Weights of a small mixture-of-experts language model, trained from scratch on English Wikipedia: 189M parameters, 9659 steps.
Below are experts of layer 4 (counted from 0) of a mixture-of-experts language model. Rows are named router (the router's row for the expert), gate (a neuron's input weights, with its number), up (a neuron's input weights, with its number) and show model dimensions 192-255. Each number is 50 + 15 x the weight over its row's rms, rounded and kept within 0 to 99.
Before each expert's rows: a language model's description of what the expert responds to. This comes from a sample of Wikipedia text that the model never trained on.

# expert 39
Table and citation separators. Pipe separators in tables, and punctuation in bibliographies such as "(1992)." or closing quotes after song titles.
router:76 53 41 64 46 56 44 55 53 50 23 54 50 60 30 31 67 67 37 46 50 45 34 48 25 17 45 74 42 73 28 49 56 53 58 59 56 49 49 36 28 34 73 60 33 68 41 62 51 84 27 44 32 37 71 54 63 59 25 62 24 61 59 46
gate0:61 64 35 33 67 54 47 47 58 65 68 45 51 59 52 11 61 33 65 57 28 74 11 43 76 35 54 57 30 43 48 30 44 81 61 35 34 52 58 47 62 57 52 68 54 59 61 73 66 56 40 44 28 69 62 44 39 72 71 41 47 44 57 45
up0:37 43 19 47 13 67 51 43 43 47 51 36 78 76 79 31 58 65 37 55 69 65 31 48 53 60 62 46 78 38 81 59 47 60 38 61 55 72 24 72 41 37 36 63 54 43 24 59 62 33 52 45 42 50 34 69 48 42 65 31 61 49 49 45
gate1:52 45 35 60 52 37 25 32 38 42 45 50 51 30 53 55 48 69 57 56 49 53 48 48 54 55 46 52 34 90 39 47 34 62 63 42 25 70 55 70 45 15 67 54 27 49 34 48 59 68 34 39 40 44 50 23 49 46 54 62 50 39 37 30
up1:64 41 42 55 65 43 57 68 69 52 23 56 53 54 36 33 30 42 40 65 44 36 57 44 59 45 54 43 57 45 71 77 19 53 67 37 61 27 70 43 20 42 57 46 51 56 65 40 46 50 59 43 69 44 83 46 87 32 47 23 59 63 58 53
gate2:19 69 35 33 49 36 58 57 52 56 41 48 13 14 46 24 49 45 37 66 35 61 46 35 70 35 42 52 47 57 66 94 50 44 70 31 71 65 45 66 57 50 49 52 56 41 44 46 31 49 44 52 49 56 39 59 55 58 51 57 47 80 60 52
up2:74 44 64 53 46 48 67 52 36 59 24 51 80 32 40 39 68 35 81 49 42 31 35 73 28 27 39 51 38 44 33 51 29 47 54 44 65 36 45 50 79 38 44 39 57 69 55 52 49 67 60 38 53 42 84 30 30 75 46 49 63 44 46 77

# expert 31
Table cell separators. Pipe characters separating table cells, plus ordinals and superlatives like first, same, last, largest in stats and sports tables.
router:72 75 55 34 54 38 36 28 71 56 27 69 51 61 48 35 41 67 52 31 55 47 33 40 44 17 42 57 34 73 45 69 30 52 54 69 53 38 20 40 22 59 77 41 57 42 66 51 47 65 64 52 69 37 53 51 51 52 52 42 43 55 59 87
gate0:53 77 62 49 60 21 51 44 61 64 60 59 57 48 64 56 48 53 39 41 23 48 20 39 49 55 57 76 38 41 67 20 46 65 44 46 54 63 73 67 50 52 70 35 72 53 40 22 35 47 28 39 48 24 68 41 40 58 62 53 43 37 48 48
up0:78 37 55 36 31 58 44 46 25 46 62 62 31 58 59 44 62 41 61 34 40 69 50 60 36 09 25 50 38 46 73 58 44 57 57 43 37 40 46 57 47 45 00 54 44 46 67 60 85 58 83 61 54 62 52 34 28 53 43 72 42 69 69 58
gate1:93 51 75 50 50 62 37 41 56 32 48 55 57 63 37 39 45 81 53 59 64 51 46 60 45 30 30 61 59 67 61 55 44 52 54 57 50 75 38 46 58 60 29 67 43 47 36 44 36 41 51 58 47 45 72 50 46 45 53 51 37 55 37 77
up1:30 34 61 67 49 39 61 41 42 11 59 48 62 53 50 59 53 44 30 75 37 52 68 64 59 57 50 61 55 66 29 62 27 61 43 71 39 77 34 41 27 26 68 55 58 58 64 42 23 48 69 54 48 58 34 47 22 62 48 45 21 52 52 44
gate2:45 50 48 50 62 63 68 51 42 29 28 65 43 28 56 78 50 54 14 52 54 64 51 48 77 53 66 74 66 65 81 60 65 42 50 30 19 87 69 57 44 55 58 50 52 44 46 27 59 33 87 41 42 39 54 60 63 29 67 32 25 51 62 55
up2:52 55 42 32 67 29 25 32 41 52 46 60 67 63 46 50 31 73 54 43 22 55 66 37 64 34 46 76 49 69 62 27 27 60 45 69 42 56 66 24 35 67 56 48 61 59 66 40 43 41 26 46 42 40 75 66 28 59 93 43 33 32 70 62

# expert 61
Word-initial consonant pieces. Opening consonant pieces of split words such as c, h, dec, rec, sk, bl, usually followed by endings like -ing, -ed, -ation.
router:73 59 40 70 34 46 40 49 36 36 67 36 81 30 28 59 54 79 55 26 69 57 40 43 56 35 58 52 65 72 35 42 56 80 62 79 58 59 30 74 61 61 42 74 24 46 69 78 40 46 28 54 62 54 44 44 50 53 69 35 09 37 61 45
gate0:52 49 51 38 38 53 63 33 56 19 45 70 39 48 43 26 70 51 69 70 53 62 37 79 47 41 56 35 77 21 59 42 66 70 39 51 54 31 63 45 57 41 43 50 61 75 04 68 37 60 48 52 21 44 72 52 51 56 53 23 64 69 33 71
up0:49 47 73 80 29 35 62 32 57 50 20 39 54 17 57 70 59 39 35 64 45 58 21 65 66 50 44 56 74 59 47 29 39 50 34 52 53 38 30 63 35 30 36 79 22 50 60 47 55 50 42 36 43 42 51 26 38 54 50 36 50 31 72 48
gate1:51 48 61 62 65 64 25 65 58 58 48 39 59 60 58 64 65 74 34 53 61 56 38 51 57 28 42 55 45 39 45 25 54 33 52 55 48 51 75 14 49 42 35 64 51 49 71 50 28 35 62 47 49 33 69 75 18 44 33 23 66 34 61 47
up1:31 67 54 46 26 55 42 43 66 35 46 47 58 31 43 47 34 59 37 36 59 60 22 52 55 27 11 44 51 54 57 68 45 52 63 48 48 35 43 52 56 40 49 41 42 54 64 41 47 36 37 26 48 67 58 62 55 53 68 69 48 38 48 35
gate2:49 26 67 86 51 67 47 46 70 38 44 72 58 42 42 37 46 34 56 47 32 58 33 36 77 49 46 72 36 63 46 32 31 47 43 30 55 51 53 47 54 49 43 48 47 61 49 70 26 46 38 71 56 21 61 59 50 39 52 49 25 67 37 34
up2:56 56 65 74 62 36 54 38 46 59 34 50 66 47 47 22 15 44 32 45 56 44 60 61 63 39 45 23 26 55 44 53 39 49 66 50 59 46 67 25 60 44 57 38 49 41 27 47 43 68 47 53 56 51 67 50 54 04 27 52 50 21 40 63

# expert 26
Word-initial consonant pieces. Capital or lowercase first letters and onsets such as W, L, Tr, Cl, Gr starting names and words (W-ilmington, W-ikipedia, gr-aminifolia).
router:42 61 74 32 58 16 24 27 44 29 30 58 66 33 75 50 57 25 57 52 44 70 28 38 68 48 51 63 20 56 34 57 66 69 69 66 78 55 56 40 67 45 52 63 84 55 47 49 59 45 36 28 53 55 45 70 47 29 62 47 70 50 37 60
gate0:52 62 44 38 41 21 73 52 41 65 39 38 55 37 23 59 47 33 59 52 70 51 47 65 56 55 70 43 54 61 64 40 48 63 54 45 63 40 36 34 71 57 52 51 48 63 43 32 60 53 43 57 65 78 36 74 56 41 67 22 65 30 40 29
up0:59 71 59 45 38 56 57 47 59 65 72 37 37 77 64 38 59 38 54 34 38 32 44 41 28 67 67 46 40 15 34 53 30 37 52 62 49 43 13 52 29 48 48 38 74 47 45 94 50 56 78 58 42 56 41 59 61 54 37 68 63 57 38 28
gate1:50 42 73 59 59 26 65 76 31 48 48 49 40 66 65 35 54 45 42 53 53 63 68 62 27 42 48 42 45 63 62 72 67 44 74 24 68 43 50 32 55 71 55 52 63 78 55 44 63 53 39 76 56 63 69 46 31 43 19 45 49 59 37 41
up1:55 49 55 71 41 45 74 48 62 66 69 43 37 35 53 74 33 34 52 39 57 47 71 50 50 54 51 43 50 37 65 50 42 24 54 48 46 55 49 63 37 65 60 62 47 48 54 31 32 75 46 32 69 53 54 44 32 47 66 83 59 56 55 69
gate2:54 45 41 73 91 63 62 61 65 37 42 51 48 78 25 44 45 27 44 43 40 62 64 39 63 52 48 53 25 45 27 55 61 27 54 55 38 37 36 27 83 43 61 39 42 54 75 45 67 66 25 36 41 39 20 62 33 43 68 33 44 69 49 52
up2:53 32 45 37 50 50 68 67 48 56 49 63 54 71 40 35 41 51 58 37 71 60 37 66 67 33 28 41 49 59 45 55 38 63 59 26 25 53 44 59 25 24 25 61 62 56 30 61 59 38 42 56 49 47 77 61 45 71 32 62 54 64 35 90

# expert 42
Commas and punctuation. Commas, opening parentheses, slashes, dashes and hyphens joining clauses, dates, place names and compound words, as in Georgetown, Guyana or first-choice.
router:52 41 61 44 59 23 30 50 42 40 31 49 45 56 41 29 61 58 42 31 64 49 14 26 37 58 49 65 57 42 52 54 84 54 66 41 43 49 49 56 70 37 49 60 45 68 78 52 49 47 44 40 29 67 73 72 48 62 37 38 21 52 68 53
gate0:35 64 52 37 51 79 20 41 48 46 38 69 72 38 30 48 74 20 36 53 59 75 68 11 60 72 69 44 76 59 42 46 43 45 72 77 25 61 49 42 51 78 60 50 65 42 39 64 33 63 28 61 81 63 47 50 51 75 49 62 48 33 30 58
up0:51 50 62 47 25 84 46 54 51 61 60 54 61 35 52 40 34 66 43 35 65 66 48 23 48 50 72 64 73 24 34 54 72 53 63 03 51 33 44 41 54 46 44 49 50 63 33 70 76 82 63 59 56 66 47 53 37 34 46 40 58 36 75 68
gate1:55 23 80 56 51 64 77 54 49 60 60 76 51 38 60 38 55 61 38 73 50 29 34 31 56 48 48 29 80 18 45 64 31 47 69 21 60 41 49 51 21 51 30 57 69 54 46 69 74 66 50 34 43 57 47 53 33 75 22 55 45 61 36 32
up1:83 33 44 50 60 48 60 61 40 72 41 56 40 46 42 31 42 28 50 78 43 56 84 36 48 62 51 70 57 54 50 57 47 23 61 56 46 53 53 53 38 47 53 47 42 55 43 36 80 31 69 18 47 47 51 70 47 60 53 64 58 78 46 76
gate2:37 39 55 15 74 49 22 48 77 67 54 52 40 48 41 56 73 60 49 52 71 33 81 38 37 33 54 69 40 59 49 76 53 53 74 54 40 71 58 44 53 70 33 35 49 37 46 65 38 34 55 52 82 47 53 38 51 34 58 30 58 53 57 48
up2:64 44 48 39 73 32 20 50 61 73 48 52 68 64 55 47 75 66 30 38 22 39 42 58 40 71 59 53 51 57 21 32 29 35 71 39 51 48 55 57 26 49 47 58 25 27 38 55 75 42 55 52 43 64 64 56 40 48 50 61 66 54 30 28

# expert 51
Clause-linking words, G. Clause openers such as as, after, when, because, where, became, that, and letter G or g starting names like Giorgio, Gothic.
router:55 22 60 52 50 25 54 39 41 46 53 49 33 50 22 43 56 58 36 51 68 62 53 52 40 80 30 46 49 56 51 49 39 47 55 51 52 72 36 67 39 52 54 53 49 57 46 30 47 49 60 44 37 62 66 58 37 58 38 28 36 51 62 52
gate4:46 85 42 41 48 70 43 22 37 46 38 53 47 33 59 55 45 59 68 77 44 43 44 38 24 39 55 66 39 48 44 50 31 43 99 38 43 38 46 45 38 51 51 42 52 52 55 44 61 44 46 46 31 76 56 31 66 50 48 65 46 52 50 27
up4:49 77 23 42 56 38 37 52 57 57 39 48 55 36 51 42 39 59 39 49 41 42 37 55 28 59 43 51 34 64 84 61 68 55 92 43 71 43 18 87 40 55 72 50 57 63 44 58 30 46 45 31 47 58 43 47 89 52 53 40 30 75 42 25
gate5:45 55 63 44 75 36 60 37 48 32 45 02 33 53 55 38 81 67 43 64 26 64 52 45 53 48 31 25 51 35 84 61 47 71 56 47 43 26 22 26 70 53 24 36 58 84 40 62 36 62 53 27 58 53 77 37 55 47 42 54 29 48 29 78
up5:48 50 26 36 70 00 35 42 68 37 54 46 51 57 42 44 54 37 43 14 45 39 66 21 54 44 50 75 44 53 65 58 26 41 67 34 53 46 39 79 58 61 44 58 35 35 40 43 38 41 41 69 39 57 58 41 57 69 69 44 58 50 45 60
gate6:55 56 56 56 81 47 19 89 44 54 64 48 47 34 71 88 73 36 30 65 55 64 38 50 45 39 47 57 40 51 40 46 70 45 60 43 29 86 44 49 18 51 63 45 57 53 57 62 40 60 41 56 47 58 60 45 68 65 47 46 57 52 68 47
up6:79 45 37 41 86 52 68 47 65 43 61 53 34 54 56 46 23 86 51 48 44 31 70 75 55 45 65 46 88 46 57 61 75 25 41 65 68 48 42 28 65 53 46 33 52 55 56 44 45 71 56 59 63 41 62 46 55 44 56 23 50 54 32 42

# expert 50
Institution and topic nouns. Head nouns after the or a naming places and things, such as school, station, government, album, area, song, and -ation endings.
router:83 65 24 57 53 46 51 60 57 33 56 69 56 55 40 35 65 68 36 43 66 50 28 45 44 45 65 68 55 40 58 44 53 68 36 62 64 58 53 61 75 67 71 47 34 45 70 34 54 52 30 42 46 29 84 52 66 75 74 62 42 47 53 47
gate0:69 53 38 30 55 43 58 37 51 51 55 62 41 31 55 33 51 61 49 41 45 32 69 40 53 42 14 27 66 37 56 34 38 42 57 38 68 43 31 42 66 68 62 57 50 38 50 55 62 36 82 68 35 51 38 43 40 35 61 57 54 51 55 61
up0:17 40 56 52 58 48 38 67 61 56 46 37 39 59 48 57 53 70 30 49 75 14 50 58 82 52 48 55 35 59 27 56 69 46 49 47 52 46 35 38 38 67 60 68 64 65 33 51 73 23 34 57 57 38 57 35 66 39 35 25 52 40 25 42
gate1:31 64 35 53 42 49 57 70 59 39 56 50 54 41 52 31 81 18 24 52 59 59 28 55 38 39 54 34 77 99 60 37 61 52 49 77 44 37 43 40 54 30 54 46 62 64 41 71 51 59 57 30 41 35 31 40 68 59 59 67 51 34 56 67
up1:81 35 59 53 69 53 37 42 47 67 49 27 42 40 47 60 27 44 39 56 38 38 53 64 17 56 39 80 30 28 46 31 49 81 76 69 50 39 59 48 54 37 49 47 36 67 45 49 50 38 49 56 30 53 46 66 32 31 38 49 51 16 41 30
gate2:69 27 60 61 59 42 39 47 38 63 53 40 37 38 51 31 47 67 30 25 47 20 52 67 50 73 50 51 38 58 51 17 51 59 47 71 47 39 63 38 49 57 34 43 44 29 37 66 60 30 58 38 66 39 40 35 63 40 75 70 69 50 51 28
up2:36 73 52 26 48 36 39 35 43 64 75 52 50 52 45 49 51 20 48 46 54 60 81 29 22 39 26 47 54 58 48 42 55 38 61 42 70 32 46 61 53 72 90 57 52 37 44 56 31 35 41 60 51 39 43 48 44 59 49 38 47 74 29 56

# expert 46
Commas and list connectors. Commas, semicolons, closing parentheses, quotation marks and "and"/"including" that join clauses or list items, plus some mid-word fragments.
router:71 38 63 50 62 48 53 39 38 47 20 67 58 66 63 38 50 53 41 38 85 41 25 49 41 57 25 30 54 20 49 53 55 45 53 46 75 32 51 63 40 77 45 13 32 60 69 32 48 62 61 66 58 64 61 62 16 46 34 48 39 59 69 42
gate0:33 46 42 47 52 43 72 66 56 13 34 38 61 31 32 54 38 83 60 71 51 63 31 50 40 52 30 35 56 20 43 57 36 39 45 66 46 62 43 39 38 45 53 66 46 72 64 55 47 75 57 29 53 51 82 57 46 73 71 56 45 32 60 25
up0:53 51 36 33 45 63 55 49 38 41 33 61 58 64 69 60 15 66 45 48 52 33 16 54 30 56 34 62 38 61 44 60 22 50 47 35 56 37 65 25 54 30 52 33 54 10 49 49 52 78 24 36 60 60 67 66 40 42 28 42 45 49 61 31
gate1:81 29 42 39 45 41 50 74 48 57 43 38 64 66 54 40 66 50 38 84 52 41 41 46 53 64 68 37 67 38 65 54 64 63 49 56 63 57 36 57 64 51 76 64 28 28 66 38 33 51 60 41 43 56 64 50 64 76 22 64 34 51 38 58
up1:61 66 36 68 44 27 43 32 39 68 36 68 41 63 56 58 56 58 56 62 42 41 63 67 47 26 61 57 45 63 79 45 00 28 55 76 52 59 28 41 54 55 72 64 59 44 33 75 44 25 52 62 48 23 39 43 55 78 67 56 79 60 53 32
gate2:37 36 65 49 54 52 18 71 12 57 36 36 47 49 75 53 24 46 53 54 57 49 43 60 56 64 41 58 46 42 62 70 58 60 72 25 50 62 50 59 62 21 41 53 43 42 41 41 48 65 40 65 17 60 30 50 43 56 91 59 53 66 45 56
up2:57 56 29 56 67 22 49 33 63 37 30 21 54 23 69 56 47 60 56 80 57 52 25 29 67 48 75 56 58 10 25 58 55 54 67 60 54 64 83 48 46 53 53 08 60 73 56 69 24 47 19 45 50 64 65 51 48 45 32 58 47 55 39 68

# expert 62
Capital initials in titles. Single capital letters starting words in song titles, names and table cells, often after quotes, pipes or parentheses: M, N, P, T, K.
router:70 53 31 39 76 23 43 27 55 41 46 52 47 55 61 45 52 51 40 31 74 38 53 60 31 76 33 10 54 66 47 66 46 61 33 62 65 48 22 64 46 45 42 55 62 38 66 46 63 35 41 61 38 50 47 37 46 67 82 50 28 56 42 83
gate0:17 59 59 69 94 40 43 38 46 56 51 53 43 55 29 59 58 66 62 26 63 45 28 48 36 55 47 38 45 55 49 36 71 37 23 51 54 67 41 40 56 70 24 38 63 56 64 59 44 35 32 58 33 46 43 27 58 52 83 36 32 53 55 63
up0:55 47 63 27 66 40 68 57 60 33 64 32 53 57 53 40 65 41 52 32 70 59 60 43 53 67 64 64 63 37 38 43 39 47 31 64 42 62 54 59 59 52 63 64 48 46 53 42 38 69 64 36 33 29 57 77 26 38 70 49 88 50 75 59
gate1:59 47 31 31 35 61 57 41 73 32 49 67 38 60 72 48 52 41 47 41 41 76 64 45 44 51 60 63 30 70 58 56 52 43 52 43 53 60 36 73 12 50 37 33 51 38 57 54 45 21 45 50 42 12 35 43 45 45 30 48 36 20 39 38
up1:66 28 37 63 48 79 48 58 74 55 66 83 57 60 53 51 00 45 27 56 43 34 53 33 53 49 56 58 48 36 67 47 48 50 49 39 49 58 74 36 71 30 39 33 47 60 63 41 99 21 84 58 43 32 34 54 48 50 43 40 45 62 49 57
gate2:41 77 58 39 44 74 60 86 72 43 55 58 44 36 57 61 75 52 42 50 56 71 41 50 52 73 38 63 53 62 59 38 57 62 47 80 67 51 55 76 35 45 37 37 56 88 66 47 88 41 75 71 67 26 61 22 65 45 57 35 33 59 28 49
up2:48 44 49 46 62 36 79 42 39 65 32 62 37 69 25 71 70 15 47 61 49 79 47 73 49 99 26 51 48 26 47 40 71 56 41 59 52 49 41 52 20 48 45 39 64 10 51 38 74 85 60 33 52 42 46 31 49 50 57 59 63 59 62 34

# expert 58
Table pipes and cells. Pipe characters, separator rows like |---|---| and line breaks in wiki tables, plus numbers and short entries inside table cells.
router:70 36 31 52 67 00 64 54 31 62 52 78 48 37 66 25 34 47 37 46 47 41 63 71 36 76 28 55 55 60 45 24 53 32 51 34 21 36 37 64 51 55 35 47 52 45 54 48 56 46 38 72 40 68 48 46 17 26 48 54 23 41 51 62
gate0:25 50 59 67 82 48 53 56 52 57 34 65 68 55 46 57 35 22 62 44 73 53 52 46 60 29 66 52 28 51 29 35 67 45 37 38 42 55 33 37 31 27 38 68 29 40 63 42 53 47 44 53 56 40 39 79 14 37 45 45 43 82 31 45
up0:99 61 55 31 44 50 73 46 47 65 34 37 36 57 54 74 47 62 48 42 40 51 42 23 52 50 47 60 31 62 54 87 50 31 40 63 75 57 20 56 52 40 53 54 33 39 45 38 47 67 22 38 39 59 41 53 51 89 33 61 45 85 70 50
gate1:47 33 46 82 81 37 64 47 51 70 28 66 53 44 42 48 46 52 61 60 38 41 50 46 56 59 17 50 36 52 30 44 75 76 18 43 52 44 75 52 85 80 61 37 47 61 28 62 53 34 62 65 70 15 54 55 39 79 32 59 46 44 76 42
up1:29 51 56 30 42 71 41 51 57 47 66 55 83 66 78 35 43 51 73 64 34 23 42 37 28 23 46 42 57 43 33 62 44 47 48 51 37 48 57 68 65 42 43 41 77 61 62 26 39 58 55 30 47 36 46 50 68 70 33 68 89 62 35 42
gate2:45 58 28 54 46 50 67 50 97 45 27 51 32 92 59 33 70 55 51 54 67 37 44 84 44 82 62 49 64 48 38 54 48 54 41 51 52 45 46 66 69 59 98 51 63 40 63 64 39 45 78 36 32 26 56 76 25 32 38 66 43 56 43 50
up2:66 42 55 43 89 53 54 76 40 52 17 48 43 15 37 30 56 44 52 47 52 32 44 42 57 20 64 29 48 45 30 42 64 49 76 47 70 66 96 42 50 28 59 53 54 50 49 33 49 66 14 75 56 77 77 49 45 48 52 49 18 80 40 61

# expert 44
Negation, time connectives, math. Words like but, not, no, can, before, after, until, since, and fragments in LaTeX math or ph/c word pieces (alphabetically, eigenfunctions).
router:52 21 64 58 39 37 53 48 58 34 61 38 46 57 57 24 57 37 55 20 69 51 50 56 73 61 40 41 44 62 54 48 19 52 45 53 64 40 58 72 37 61 39 44 44 75 75 52 45 62 16 35 52 35 43 58 04 73 58 38 45 05 28 80
gate0:43 50 42 26 74 47 68 56 59 23 57 73 49 25 46 28 54 39 65 43 47 56 25 51 60 58 36 33 61 49 47 46 56 38 78 38 59 60 58 43 40 56 54 51 56 35 52 57 36 26 56 52 26 30 51 70 22 38 43 51 51 42 42 53
up0:44 89 30 26 40 61 35 69 20 23 55 32 58 48 21 30 56 58 44 68 38 29 51 27 41 75 54 61 38 48 78 22 67 35 58 70 44 38 66 56 47 18 58 35 39 47 51 35 83 64 67 47 52 73 67 26 72 41 58 21 60 63 57 13
gate1:34 24 62 55 58 29 38 84 47 35 66 27 61 46 52 39 33 66 50 35 40 65 50 33 48 47 45 44 60 54 33 41 50 38 30 44 37 62 40 68 52 38 53 25 40 50 40 56 57 61 67 36 69 80 55 38 34 71 62 41 85 22 46 82
up1:51 31 53 63 62 65 79 72 39 35 56 51 57 62 33 29 48 66 16 79 52 49 39 44 67 47 34 57 71 38 51 36 62 55 49 53 56 05 63 35 45 44 28 52 68 36 45 56 38 12 47 62 80 38 53 66 50 53 53 42 44 55 51 34
gate2:56 40 73 40 57 47 35 57 58 68 60 53 31 49 52 62 50 27 42 50 60 44 42 41 31 75 37 62 41 69 65 74 49 37 51 52 60 54 65 51 39 38 52 42 37 70 30 48 66 50 37 28 51 44 49 47 50 26 77 32 54 17 52 26
up2:46 51 73 44 52 35 21 41 37 54 47 85 44 41 43 46 52 12 28 27 41 63 41 42 52 47 87 53 69 48 49 38 52 40 51 37 79 47 52 69 44 64 74 73 49 48 30 50 46 56 35 52 45 38 51 62 49 44 48 50 68 65 62 40

# expert 30
Spaces before numbers. Lone spaces and symbols like $, −, +, # and en dashes right before a number, mostly in tables, scores, dates and formulas.
router:65 45 44 59 42 41 55 32 60 72 19 65 52 67 60 69 43 48 33 45 70 20 08 39 50 99 51 54 44 66 41 24 32 56 51 62 80 73 41 37 48 62 67 33 58 37 62 40 45 50 47 61 46 45 59 67 27 39 50 27 58 67 54 74
gate4:83 55 54 33 37 56 53 59 33 63 65 54 45 27 70 67 40 44 45 64 52 48 50 40 51 46 44 43 42 69 61 50 28 38 54 34 54 58 65 46 58 44 67 56 24 66 65 54 46 65 41 43 53 43 52 32 54 31 60 34 46 48 41 54
up4:71 64 22 57 71 32 39 40 59 43 77 54 49 46 53 17 56 51 57 44 37 52 59 25 13 34 32 40 56 90 35 30 44 71 71 20 50 29 49 54 30 39 37 41 71 52 37 59 61 66 53 58 47 59 37 39 57 17 69 47 57 29 33 61
gate5:66 64 74 53 33 75 61 41 40 57 51 58 42 55 74 54 41 56 42 30 57 53 44 17 55 44 72 57 34 35 61 64 59 70 51 57 62 27 21 80 60 23 58 15 34 51 58 64 49 65 77 40 67 41 40 60 44 32 52 40 63 67 40 31
up5:32 61 42 61 66 41 26 51 40 74 47 53 44 35 74 99 47 63 50 43 56 43 19 52 45 63 82 41 54 71 47 51 75 21 59 48 46 67 70 45 33 60 59 50 59 52 42 33 47 26 56 71 68 60 48 45 31 66 51 47 56 34 77 62
gate6:49 52 44 41 62 60 35 46 58 42 38 56 56 62 36 41 43 38 52 38 47 49 34 61 38 27 38 37 28 30 47 45 40 18 57 44 61 55 52 70 52 30 62 45 60 67 51 39 20 52 54 33 21 34 68 48 76 47 73 77 72 58 66 55
up6:38 48 50 54 32 19 57 52 53 73 78 29 60 57 51 52 92 59 65 77 36 48 47 71 68 62 66 37 40 67 52 43 64 32 60 67 38 44 50 47 51 71 48 87 40 71 32 70 53 47 41 35 42 86 47 35 76 84 54 24 39 73 55 39

# expert 23
Clause-joining punctuation. Commas, periods, and clause connectors like and, but, which, However, It that start or link clauses in narrative prose.
router:57 38 47 56 62 43 30 34 56 45 37 62 42 76 14 32 77 52 49 47 49 53 52 50 39 57 46 33 27 42 67 43 63 52 73 71 35 44 43 44 81 51 52 38 42 70 76 46 53 62 45 61 63 51 56 60 48 39 50 48 62 56 76 41
gate0:71 53 41 68 37 19 48 21 71 73 46 82 48 52 21 45 56 64 39 46 45 50 53 29 28 17 61 78 56 63 46 24 11 54 65 45 55 46 24 55 48 32 33 48 47 49 57 53 55 30 62 35 61 60 61 61 37 40 57 72 44 54 43 91
up0:42 69 50 39 49 56 54 66 41 31 51 58 46 53 54 75 42 55 53 34 39 58 59 37 45 47 20 37 70 27 45 68 77 51 29 41 29 55 44 59 54 57 65 91 49 56 99 39 45 70 42 59 51 45 53 54 48 36 41 74 67 31 42 42
gate1:69 47 51 49 39 66 43 33 33 57 58 55 56 70 76 27 58 39 57 25 93 66 38 86 64 45 29 37 23 40 40 69 40 21 38 61 42 49 67 50 53 56 67 46 39 35 34 61 68 27 46 54 63 40 51 47 58 59 44 51 50 34 73 38
up1:52 36 58 39 68 69 65 73 54 45 36 37 74 57 63 40 29 47 47 69 56 38 33 22 56 39 69 68 66 55 37 39 51 51 49 64 57 75 77 42 47 66 54 36 71 39 63 64 57 55 50 77 55 48 12 59 49 53 51 34 59 67 43 46
gate2:63 19 59 50 47 51 57 54 88 42 41 43 18 61 29 68 99 74 46 55 40 42 48 56 50 76 63 47 62 60 68 24 26 50 53 49 30 47 64 37 39 62 66 35 52 11 75 53 49 54 37 74 56 67 60 47 45 43 61 70 41 39 69 67
up2:49 90 35 46 34 63 44 67 55 38 35 42 54 79 39 76 64 67 37 40 53 47 50 41 56 67 30 41 63 50 56 42 32 76 36 20 57 53 39 51 71 76 68 55 43 62 71 65 64 78 57 39 43 46 43 70 52 33 52 43 19 38 65 56

# expert 21
Capital-initial name pieces. Single capital or short initial pieces of proper names, and the piece right after them, as in Ford S|ierra, Joe B|onson, Zander D|iamond.
router:61 39 15 63 58 50 75 43 35 56 56 67 64 90 42 52 57 57 46 28 58 67 64 53 69 63 40 42 67 53 46 74 51 56 28 67 83 52 26 43 28 54 38 51 58 39 63 49 51 49 19 21 47 59 49 74 32 50 62 57 31 21 53 66
gate0:30 32 61 52 53 53 18 36 78 46 67 35 51 29 39 49 79 45 64 53 36 72 44 52 40 40 54 56 53 28 67 45 57 53 47 57 35 60 35 63 50 51 48 26 64 52 56 66 42 31 62 34 57 37 42 31 64 49 55 39 43 56 00 35
up0:34 63 35 37 43 79 43 51 63 42 55 38 27 53 34 50 75 30 30 37 57 55 43 66 26 39 58 70 37 35 41 39 34 52 42 50 70 31 61 68 26 19 25 34 58 67 20 39 38 60 20 32 32 36 45 47 68 46 63 40 51 36 31 49
gate1:85 52 29 56 11 47 65 62 45 69 79 99 64 65 58 40 51 55 47 43 57 60 63 50 54 38 28 39 61 49 40 51 57 35 36 33 58 46 69 32 67 50 57 47 48 50 49 35 39 34 59 59 89 20 32 63 53 24 14 38 41 64 59 71
up1:52 57 32 89 61 49 63 76 34 61 43 38 40 46 20 53 59 44 57 54 40 61 47 57 39 85 25 45 44 63 53 47 37 40 41 43 59 37 46 31 78 39 23 26 49 51 61 36 70 71 46 41 42 43 35 46 40 35 25 67 55 54 50 40
gate2:83 39 26 57 57 43 29 54 73 73 70 91 23 66 39 39 75 59 33 37 39 53 56 56 37 46 64 62 36 36 23 61 60 59 57 48 53 51 60 28 66 35 25 46 61 73 55 59 47 72 62 48 74 43 47 51 38 47 54 53 31 48 21 52
up2:61 59 81 65 70 37 47 58 47 75 57 61 49 64 36 58 56 62 54 35 58 54 75 49 64 30 50 32 28 47 29 19 46 38 69 42 74 32 34 63 31 39 37 12 33 57 76 28 61 83 56 32 62 62 56 47 20 13 46 19 30 75 52 49